From a checkpoint of a small mixture-of-experts model trained on Wikipedia: width 448.
Below are experts of layer 5 (counted from 0) of a mixture-of-experts language model. Rows are named router (the router's row for the expert), gate (a neuron's input weights, with its number), up (a neuron's input weights, with its number), down (a neuron's output weights, with its number) and show model dimensions 336-447. Each number is 500 + 50 x the weight over its row's rms, rounded and kept within 0 to 999. Numbers have three digits each.
After each expert's rows: a language model's description of what the expert responds to. This comes from a sample of Wikipedia text that the model never trained on.

# expert 6
router:469568551412480509519555460543494546527550468444468497458526434505526517407491446441507513535514469449490507532473481514396577437551496474468520480502516484512429450491505548457535463465462523515613516519551479421559572597559489508467566428455499550573448522488544537508477449423411519528499559510404428488439577491586483491578451608501
gate0:478579557479594528489552522528528515510503523612568556522482470541521397478461595568468484483451455471486513539464606557533459562462509503447443567519587460459577564485492446528520544556538482580461505444467493455494539436476568455487503544479552472538514431518585483390576538439485452556499583531504513527511502527559447522526547367488
up0:560549404556500639495432500464533560523441539496543452497534587462503552533469506552484540464443516502528431540530498555531469495471565469576427447447605452417447413455505539579606456421508506608457618510507565451470518532474521473520590491560551489503436491608495489531538633456559533495498500600488541471510549511487480522558542546387
down0:420469484497525615488482472475513509450465518466497527570458497513575463507504463509624510507541400503434474474465485504474493540413489521470492465590468488513540370490460511474421562610534479491495485562536501390475417384469484558519572436571567480516433515549528548529527356503396519521475552421516487463523484390455501472559538518379
gate1:515530525512522515533423492462560512503463585483407472401476480503461562521543550527566460503469406609526571474541536490471543422488605453373548477514626535484521484511450506437433444543484573480533477545574460533523502475475504587407612531524445513566393424447486489536474523456474465467559522558467482527456624535465478541522575602526
up1:587484509502542584440572446572517529524540453457652496494572461494530489511464532456521416512522614555469530469468541531566467616406458547472479485573502554536437466494471517499499497548499486538494478423414526525464550560598593520468477532570516524498476424551488438488529399482469462506503600507450522499508428509483509564471638511553
down1:411470554461423481470441472505390422482510516473486513548506555519492449515467398413616464439486425413549555507464501507562389458480508517498440504562452505449493521507508483582504501439500496475453445519422560474413456388502409490506506500447507484454440502555469547509539537526571495579548413451510461502527441482545468469561527522508
Description: Word-final suffix pieces. Ending pieces of longer words, often plurals or -nal, -tions endings, such as volksgr-en-adier, syn-th-pop, condi-tions, in music and military texts.

# expert 2
router:450508483446488463508543460592503536533511559509503479518381515439545496416532540463496522401485354513526508567458537499426497418485536530489524414518502479517521485514491470471412562512376440504454492595467508535566483508476491551518496471557403590515498453449573485524585546605400534490423492527411471590432543539493559422511474469530
gate0:509516557465523474544577513390440519475351542519528489578475595514494565553453514496541511528379612511545518570542561536496483564435465463575571542552505501427581546514478493532556486394408466525455441450452536480491505506448458473451512488517606438527595465530471481383497619423534430459504499440538441428463492478497424502546489503470
up0:466519437476543509591506529540492468516500444424456522486520429537532576521552418433492445617440499505491445527474472538464481449495483479499570491529553416510501484558519494546630502516564516459426444517518482459561527530523484532488479464481549460487538533520509467503593532382573477481511497361460489490486365480474501445502408476552
down0:422566478521563532502430435514598432444538546476581509488467553505524607437468494554509441445465525568465469466500471508548582562495453610508429457565501479459492541482438553588534395538561470492472397489550501458406370404566483434532570476488537521521496472426508548484583509488538584452534523483509497540474475493544532459492505445503
gate1:516470523496447556520498535536386566541561424526533468451516507543512449466478587474515505450443519541492508488473497477446475487448504435493489576550495385447442546468481646473527397474487495495503485515520408497529500521465490440478362537501451494552451385496527442544523537390499462537473532496457459438530510581522538513463548458503
up1:533470487513472504452462588512504485550517432548489560498499488467496498557504478499575493511434515532539414504468514544481580544507387540474544551544453412518456594519427530575539509487552468463437509537533545527516612538537424465404452475427493605550499484526553516585527456492503521487499485487510510519526531465434490487413569491497
down1:440516520530501491517560583483497462599534501528505495517564550510523542461483506563437466505408492466511448504577554403545433471521571408550544518449554486451467492570481557466428410405556538497483508450465493479568535452487465563504493494519481532485473560416431482438492482507542479470439518526451532531559367523460447479470463497500
Description: Nouns after articles. Words right after a or the, often heads of of-phrases, such as part, way, beginning, largest, cessation, in running prose.

# expert 1
router:613502432448570535452491482555498569492587507515530481487453548493566454396451451499532509404509550492511541505505507455489465547500547595498489570473548503454462477439414474401521573542472423433395588561535534446494478478486569527443465476542474593473565477548451521563571572563468510518492459569482486540483474451576542514550437474524
gate0:475503521506493517523550551423490503497446500496463469496445528579472546460531488539447497392547364437566459449546480492469558410520637529436545454446404550489578504488491503465470496569547535544441446454499516588503416478459514512519502466464519450542550592570492516500556512571535438501554518501514435547422539456489563456420490521492
up0:434553543543505447498570532472472503588477497469549404488452457566526463465484492453502537488462463496520549512498540630581542521511545579456526444380503521535444544459496480534528585505457493455531509529456447443424525498450509465427515516543525529469572596564481501576483522563536575547554610468434465542432504405534370500496445516466
down0:548435587539456642502499514546567490552500515480497506498559519466541479475539561542530387483459543476508537531534432470497451443421459516551480502466503596455472481482503462491456514458502487479504456424650517489481485484546510550461539520541526528476546532488536545487507521450454551596574552493522499468570486504448444583572512490504
gate1:425470504412515454521579477521531532567421529543479509505445427526462469616443456443502492451495448527469507490479453524488516521522596523390515529516459535571545543474506527579483475513479480521524470534528525595568505531507471481489512507470536498470495577425391505556437476483462512479605484507481507451449486445428460414432484556494
up1:570515519451485549499550517563559492553501558531442511612471511483506518492454474522468446484589547508524448501532429373453560445537452489426506539446488476467480493479515537533432447521509541536438495474530547495473490490387472506395438460622463554442538615491465407458513521580601429472591515444485510496512536438464499444523432544432
down1:550576542383407541504482466462511510493429521501467500541507556467546437490467512405467597426466602449444493470476407422544475437454532441451501530491550571517568513495459412491509535536467487452526554483507437569511526476416476448470435440449526623500572529428506501507463526473424524455484456467516521514495552462414429521507388463539
Description: Clause-linking function words. Conjunctions, demonstratives and articles opening clauses or phrases, such as that, when, although, because, those, especially "In that book".

# expert 8
router:574554478453569529511503463498391576480539481539482562449363517495481442467506553543566500446531514439569513524474496498474530432550513564523441521452488492499500468480464545576613489552475524459553579557493655498471473485529454444440456422490502489491515416500454478550474430537385504470521411588519505552418515413465547524579533521441
gate0:561509467452514549488459556406509551535564549483468498617486437507552526442451553500563554504497581528476625500553399468364574542494450525583431425482528556483491530510493547484514485502403585511512452494531571484504513566568473632522506442449492502555496522527489666545491498580446492457563584517479451450430482517564446575542552570463
up0:594573458471568542456526570473500472435486534474501590493416457446602475459484494536469547526464524511503513507552466465428520404492573553434520496479493521516447445460545539497510474510547528596436463553398562493454546519519557577544401520528461465564518541524409590448514490605463526427527484537589406484483474593468450539502526475490
down0:504504522565433432554520471505509559542417428404471424478499483574469578530425614494523560518495513520458477491431455527451545519570507498455437528563513501476504476522536532460646463466479486528477505487434438560482532508564517488573501498569582370474546451529505534485505523502543520512535619523488529450423482488446557518487487489483
gate1:440505585613521565395474479514515453487519449479431612510509554560548499509488485520550456391396551515436520520502480501462543460492580461459517495506480520456401497501512496518487456554378553446497500487631597499510524475435509501494535573462479511514529543606430560510571525583494507508529502491420498529550585525512480395528485502508
up1:468550550511489503572513554562475454459464448455535559616538501538514548523515506490499397539527513559502491460633490455485522462469478481564538397474446496496539489510591480465519544549427556571541421512518558502443525480517553438551517439475431510630566555496421441432434487543481421450465457592443560568455482493466483553448484471502
down1:486563435636523434491520494406474580511579463466552517506509457561559526538475546524503463529548460546403564460521546533444563469495544419492538480530592538503512460553474444531515469467454498473503521512510486516501558461543448437517531547446521420484530413502515488442525535450457526432456550484561517486467510471432552535528465515557
Description: Prepositions after dates. Prepositions and participles after a date or year introducing agent or means, such as through, by, including, featuring, under.

# expert 13
router:571568478435470511463720474490482567561595426562410482476490420586569453473493508493582512494541455500535542461527456422459634526508508499526479511397449509445347539478549561477485477505506479461474536589573513536472485520457524477469481531447435544521443469452524617540459443494484413574566428510491524530438462490556499521578430441502
gate0:476451540487410416495410539539495495494449417507483493516549559486539512513467509522487448451575436514554541463600522450561516539568536536472588512496514545560583429515467470379516479511549517497450586487435446495401557358511437493554501579398478505556592400583535512516449437516461493496420502580456474522456588543532565415562477495478
up0:433514517471491489480519488513586531473565523469561525552487591498370484416559473541599516541515444451466489497512472538518483446473435505569445476533587448491515500489484471537496498480503451481508556502538585444470489553541455540441576502460519496515475475470528508477551558510514501484521535517531463480482499537447514533427517491476
down0:431453529552390456414489478530548480539565480537633596534578510527478438431523425501494476515501396559545581551468392550516506511556543476486471500473521496500417510451510537546459530483432607483497578434521534494528505491449482485479544461581463461494545625443505626375462437526427455562564561501483552566475609549558553582494491526474
gate1:507498403510511455536506516554464476476566399404548518458470602585555631436516554512445454543575462514561446392505525434512460479390523637452518460460562418486506592550450492473480531505535479465567475469487493531480507518444500571516442548424565495510508439449416540519548547521544451486468516505462523586542483453527498590533534515442
up1:564459479557516386482554553475436523523473503365420499535430502512515491442570506510524494548576464444545440467411470463547498553467507485548516515496480422531621469559544580585470524451520518457561489490390554483639506511483497514541431451439549489471445449488511450542442577476465465376524537538505437510450469519541487568527410519508
down1:517500511498514555542487504454528551516554546611575495496498533457489452507471464451564474593492545566455454569495503616472367522449501466528523496528616644505534552503473411524534491582521540402463532526522480527484452519529508530461489508441590387507534526529486488521498515562388487574434521506418477537590526460508374509480467494554
Description: Foreign-name syllables. Inner and final syllables of non-English personal and place names, often in sports tables, such as Suk-ut-a, Kat-ar-zyna, Olympi-que.

# expert 3
router:545600472551467571547507515479441541443438474491464425535471470458475465503546464443419512517474570468488542548425520580516536476573510445465549484420613454498447432550488493453539480427473603515488561608465526442456474440456475571531553466582502564481534504483548509525522502442478560499513462538491488545411574429499574461589476664476
gate0:535568546533559538506471587464550551477501541543416546600519477664465508504420502478510500461457516494534520561483482461383508444586576482487501486444472535570578559545439495464412479453402527534506484550489507456489502534419534486532504528422462443539518508539597481468506479543496529529469532608460457424508420489482505476465591443428
up0:379447536400520545498481500543571485489499475581597438466456481505500458520443563460544464494478509493442539445566490544464429525555543485471481443508582522493517515494404442429429460494464490434517469394474474489494504503609445458530432479538496479473460575574535518407522447439599542580432478531542471492648508459525479443422546525491
down0:518503515481477574444532533510492441495540447611512468442447447498489417557596546517546595469484419481477387456494497588463469538569435447597530557584476393578530477460567504488444569506503541488558558388482393497511496467576509507560512497636480586498465592515519424444537504427517519545471428557445512504559411439483516414470383481523
gate1:523447480528475500435570552425495519472563448508495492477413429555501490460486500458602595473479499558593357437489577498477495553533582471409454495438460521519435423420569439535515480488468493470539528578562600544490504524493478541532571533518518552576468499483543486543558542493536552532424469627558410493427530501537528535455572477496
up1:560490576532510499522514565463542541534528478547512626565490473495438432544521559515558445575635529484534468519458516533492480520509520382443527510522490510504448464463498551484502450527508470552588570460494491460487550416396512403558458488479514616510510470552524498525378584503555499578466431470512539441598551424457585493551453490456
down1:560476521504553497522483422506522526445464540533443524539519590571535518424581368412544513565530577572533424391525502444457418536489485460389449477527504496570575568512464490410550461575428529461420467495518627572492481399485533417554472536519414524498489628463484535412553490546427490558407500513412465553498461590477529496527502619529
Description: Mid-word Latinate fragments. Middle and ending pieces of longer words, often Latin-derived, such as qu-or-um, res-ol-ved, tax-ation, plus "League" and "As of".

# expert 10
router:470557471560441443516575543618535596518506502460411487447507502479496463472523407429517522463421531489544523483489411488444539455510539503424461440486508513457342498480550564520461470495499519515556498582561426502487457554594403555448470462540493565534532432453456489521559501536441448492647520465525523498364493504538503500445554562454
gate0:535493426575566479444512507497443537538414454518481476499523573495613458447479538456553567461522420561575540477424467455438487455584560502527522443382489542450530413531533486465515589550535552545467500529446605552544493491499536494468424573443545543473412469554513519489498507497589456506596485528503458494403472530500437498550548456444
up0:600582495574543504555461539500537483471538551428515522485494589599424452458563498499542503465489443456518490550512493572456528471525543520550505493505402400546496490578535509470505494526490533373504547518504512567552522552443509399546441417532462502521491540381507433588496551483538456566498591428469492467483511436588536585502411570540
down0:496474540499524514439506585527505490565512421492576557550489445580558496498471440534484510504479516452476567489524481408367457424502551513528491423449400491497581544474574500602550506505428431424498479430546640407526430524542551479489477558442579517430473578530537499506561484480530506423493503625570551442471516473478521534488426533375
gate1:452529549538497581517495510474472550431481439521471525475536486575519562470471609407549443506542586531578463533488466424592578525576413511459505521517530553475525441466513493511509487488467501500548526418524519502500470520578499522498541459397492486512473443530439505431538405545517500552523623469495596475459479557591514490536414539507
up1:562373470485459536492421470449454467550364474432433516478503565487540448438481523549453530494573480410520490494469499554530539460491488449503561524504473532516602522462559557434473474414508469536480556476499482546533530500577476554519492507564513450443557498374432457472492495480485450580404505525578513423561482473469497546474439429472
down1:433512539555497507447451462538529535508501613484435471477463525442533463477468497470471493455563544479542504496398460515511528465419475499503569484433452556536560461542481475416454494480423549499378564595597511422567534522530493535437433502523497598489524604437474428431522571486498442534498459484412501517474505403477475491468487516413
Description: Taxonomy and geography infoboxes. Parentheses, colons, line breaks and list dashes in species taxoboxes and place infoboxes, such as Domain:, Binomial name:, UTC+3:30 (IRST).

# expert 12
router:481491497475478375440572508553426587482486569510520531480439592454415461499477533458512488390514391526535445508541505471474530436504472550487597524465593514506528496552453497453531461506391469473533512560495463482498543539415400606491536505475494497502518538405446535650475527553456554515485397554458436622527415464560514500506469628429
gate0:533561530464559590440509521469444566599456509512511477608465562537393473515387491506505503652533579381529392532409567501585492505575463536503505434438508419495576562498503537600608509445493542569543569513416499453500443404429571482525477484518533489537500488542583465456479481464545450507489545537398566459499443559520421500624558425496
up0:442510485453536459580517485422474588464540459478469492468611429566533476588499489564570538488567477537586573519576454544522507519491466520597498490465516564483441525480565425539636452438446542538393464527509457487568555527569498464474449463579532455578491548536409521447460426537467596526495434537491510537536464478547518519490500438511
down0:419442459498532580551443476586583563515500488547505526585469452545541465493497451469516533556532497575587483559425529415555573489403455473517491455520473532460549520577452656429493421521548551506512522417600488494535485455509482584494570568474452395383598488535440452537460512520459509459476488411522478543509533501520516649478390497508
gate1:496495483485558538545396439451522450409436507497503452490483452479517580489624566541502514582456431472475535513470517434521502539467539493527473566570508561479505480551600481533590577464502478509473499549466510430463480511516495509548485499564515560561419500474454514438649444513445537518562506516478549444515447573560496510475578530483
up1:426431533520583516476491435568458529485611468480533527527536523463469470455417525478437427548508503610462597452452549548485504453579424531604534503511496471462440552540555551621527552442539531487429495581562514483469484451461533512481528511496526485414480474521553513437552526499555617471483540525524372497488508445478515509607461473603
down1:588568472557548525459595506538577428546459531452541451521576516537455478563485502500405509532556463464467443518534516555455477508567534463590539522477557496477469550391522518525534505503462573495496479517565498525476534528401637428491462514415413462503522597462439560465479514502508473447505554456547500490524483473524533558562503471455
Description: Pronouns and auxiliaries. Subject pronouns, modals and contraction endings in quoted or narrative clauses, such as he, they, could, we've, ain't.

# expert 4
router:599559574494519579484533496504487564457550516500442436478487424485473379403518523521548555562518556475507539516578515416486520381562451465408531455439500521470383502505472587467385492470430551563499589570541521380477459462485499579563467445507428445496522512439547512537436491548484482524535464529430549545478469459542566458498465624492
gate0:613466508574535525468502548456482511369473577573507489504580552566486457453492486529471477543548397606531594502539513472455524491538508463542544508476648468530576451466449416464500494586422619460477577469540502538496515548484407483500557515523487523473474562499453547480412552462420495499540443487553450564512423508506463469503541469541
up0:533545540529437456499424527528543510408499589478553616405503570425494451538488531536534618544444536522529471478505519494497470415511481443507493533517484435521574478523464516445491504575533511504520559541458415477515506548503351491471600513481457526617402518459537542498442459479461558433483659446559529440511562526545420536569481486493
down0:504444413426486517480483565402431483567518402529449527511476434438471480563485387498480576497482517493407486491518560504515553570500600478421480480477554452589400515489577501557491573504511483497531435552433633466488567511541519600545537435458501565550497551540492533521515477525519500431496535488569440457476499498410536513482542510563
gate1:554551494466492523534460611526505563470426502477510444421488475525607516382574486525429531474531461543537569489527407459454458551463594492453438539451496415382541462542472470560475565535551508452329553515513521511509490504474422546458401454600410514488522452412408486500632561537400461525499429502420504519483483465497504503430479439441
up1:460567494472549511567528591502511474555409558531549475482482417495549434513558502503489602550552498442541572417501411513486557653484486459456533491473415420435467440474557449523533483533557512549483499507577464449490545469468526481428426454491420571548464483465497409520556545573531484573590459437412564522536422463493453476503467443419
down1:553510477547460477491490498584527513555515563395520443526583470481588489471484493456610433542588494486549580454519479599477587504533478432529474472489487551518412533498510477471451445606488505519457523464497411517387545493393504499507531573522457510495489472550500468534495551415517447545497441431453496556471414481500457439504416573486
Description: Name-internal word pieces. Middle pieces of personal and place names, mostly in sports or election tables, such as Jer-z-y, St. Leger, Princ-ess Anne.

# expert 11
router:564467519482443615445555560500519538561564480549419524541498543557423467439474534471479477517554467569440468496478490477495450440522499488456592419520491451508495479472468506491522493528431612451575584489493559441460510474495403478522561437538475490480466496522597511568495506549498537582507504490413497535447481476539455500490424557454
gate0:473472445487483461453437536554482534478539525421451494422487599437599542471513551586537523394441434520519459600519545410504498522445621595543468436540529504440557430599474408396485522536535457463444488494575511496541459470553460603468439504466426600464531481518461499519515586496431470448463502501526475561518566600579503450554505482484
up0:469506463383405511497444502490401470467432527546471551533510529452502488476510507497441478430446479499496521563546515489527485402395550537465533559548443509562496336544548574479481464474598536433490461386536499555482472491422629444458470387523406566421468457413483422506533550568478469546544487475416482515565447470466449482437399495534
down0:542491524474488507528554519449529492613454492435458544444529564488498505516482615412421401490501628636429471433539557474514522442464573492436458540492499489529540504599497438487457524615539494442462495422551432529510509504504537458469537635417440415483496492400433504493497448490517567425454580555454376489509562577533553470524488560523
gate1:484474419475516444453575512490468571451545465552505565472401461570461519426524461476464604485586421446577511562527505519579479496501530518533516464474523574522492524454442512531421531535489519489520529586494512446500532558519450516561396517522568528423498518591567525563449432519465454511452508460561577483411503481546504545572583540503
up1:546469411474527569464519499518469500488474442538479549440477399413443439393572523454447528501524548502507514491505479618487526473551558388513543525500516456531470465581423547521496455566545427532592471522493530572454533519502562470530518543556586491417417566539547519610511593512471477485534522567596439452446458431544487507492509570556
down1:546502444549494553396448472543552437544562439549464534516522632508461578516448515574451526468582557519496516515517559492480519498491455591431531473481579422552654493535534537503520505479510526566509349501466515545458480452519509515418452528505574473522497520483516522510640563550545487399555461541550499485446533515442448471402494392492
Description: Apostrophes, foreign-name pieces. Apostrophes and primes in contractions and names (Let's, De'Mornay), plus syllables inside French or foreign names and words.

# expert 7
router:488536450459473472555626459559469511478460570500408385518495472466484377476486506505497511446541497429551496518505506468542539494607392465407564470416527515559538476554562459541508541484451570492541517529503512512495532462536434551585552451477384528515512486416549486530448391577502471488461533488487394640445483540588595413548474563439
gate0:444449538549547617512426555517463535534529463535480450504517491588489492524511461528535456543410551524499498446491564532513481460542538534434454436507469471469483547493490450444529555490532614427497586514500506565509457532526488503455571430548578489488469566446411551493541436521589500617462527471509458503591512489556487438435450511549
up0:389517466511375516496567496492489502565536500516524530514491615468559521528475480471477504539498429405369466598452549552456418487562512541456488536527576544531494591475525475556582544439564503460511451508566557500495561519539486433470456459596595536511423528556517498468521463372586486460503506578433433471368540400541436473616500490593
down0:616481573446531462501541595483468540489530487534558473493552439471513522592512451497496522470523477446471517523478473512487556503457508426538541542466531402508526573454524545478372489540534492487499465483424452413543521505430472548526469409541611467520486464438506502536499487501462451463519546504544452477456420504452508521431510484541
gate1:429617425659530555493633548590523515615500554500567510488519415535446454525478459497456478555590542480434528498449489500546508509452538396504494508465436523508433593519510475521498456562535525562454470531527517561472495548469485524625440451598493448476493488486549494520508553479497525532545554552524436477507486422437525508530435432537
up1:511525534498627492402452517449546491487532475430579517535485437487415460552515445498541553521501482552481591554541536481482426503422507544510507564507541559509425618473515481512454590535510544579503476443448476553605576512572463474549485474463499472457530519535470492433360552409510528570451512576514512556521561485489536558473545495573
down1:534469479512390472537511534527488421502530510460552513468475412525495446502472529539507560509477517495506507503451435522475444380411522510541568502469486509357511446511512450586484552534490442487480545420529453526523427328499453602534515446583498439451427604626442474513518580461494462502575507404524518540601505448501492478523476522553
Description: Word-final fragments, scores. Closing pieces of split words and names, such as -ellow, -orse, -alls, -ada, plus digits in match scores like 3-0.

# expert 15
router:526467465476546489518564501607533611523610501503459440418411457525603529471493405426514542454489469414491501396449468484488513446494593442464544475422535511572456479480512474530585493490421477493542521475456545536518561486525479520463512552445399572513465537436470526556487535589528502501565458570431404552544515519560466443453501543525
gate0:473460544486552489416571514433479518467560456592445503524485528572438512485470512534623497521578514542517552580439396467515616503455453523449490456416459516472533451534432495431528404465438561572556389527522512439485491530423537476567565467492515496548566559507523463585458497457547467579544602469538528491476564547546479447538437472445
up0:531453522434365472482493522533554490535532395527498488524429409561489511554554517500385512458503483498433521502528489542495525478510584464442521455563563542533448494455503529487437476509485537518537537521614475468526487507534529512581463511431510485443458441445512548490582511538401503477519453445460441453507537463491478511525589467508
down0:572468545447577560480496497537442544467577494482633445402486548496533572485468521529482500529496385584447602539612513543430508542512581533545397527536570566448495478546494491477523416513430382481472469420510491513447560577475627595510461523543521542537543544500520562489506512470386415570495544476522549485574481453577551620532511393472
gate1:474485547484505457533518566406403482463489601554583498372511560513469451518488470442442573544542442604483509500465510537457532496525510506477528505407524475541508418548512496474460534470390554520459511556482571494533585595436541481467547397583478547501502562563540480530522538481537476544494502508482536451561508554516571526477392622522
up1:491475484523577534419458528417446520519501561528548504544505547460485510485454499490563518448571538441549487507441427478575546478553499462584474529520514478420523416432517542477535587564546471498457495479411536458461510564473477526405484443430448527474583451468517524635297466507549449544529496415543495444377529562502467564509496413488
down1:521523463548440482461519546517558480574523503546560499467416584484538476474469463587480462540586496463431432485564520509380491533544565559483513493477499499561453464447489495530477536505509551521596528547492527473488511498496582499514515482568568539506458533533587614486520526545487459541521487477553473535511505544516552466381389453550
Description: Preposition in, quotation marks. The preposition "in" or "In" after commas or clause breaks, plus quotation marks and paragraph breaks in lists and prose.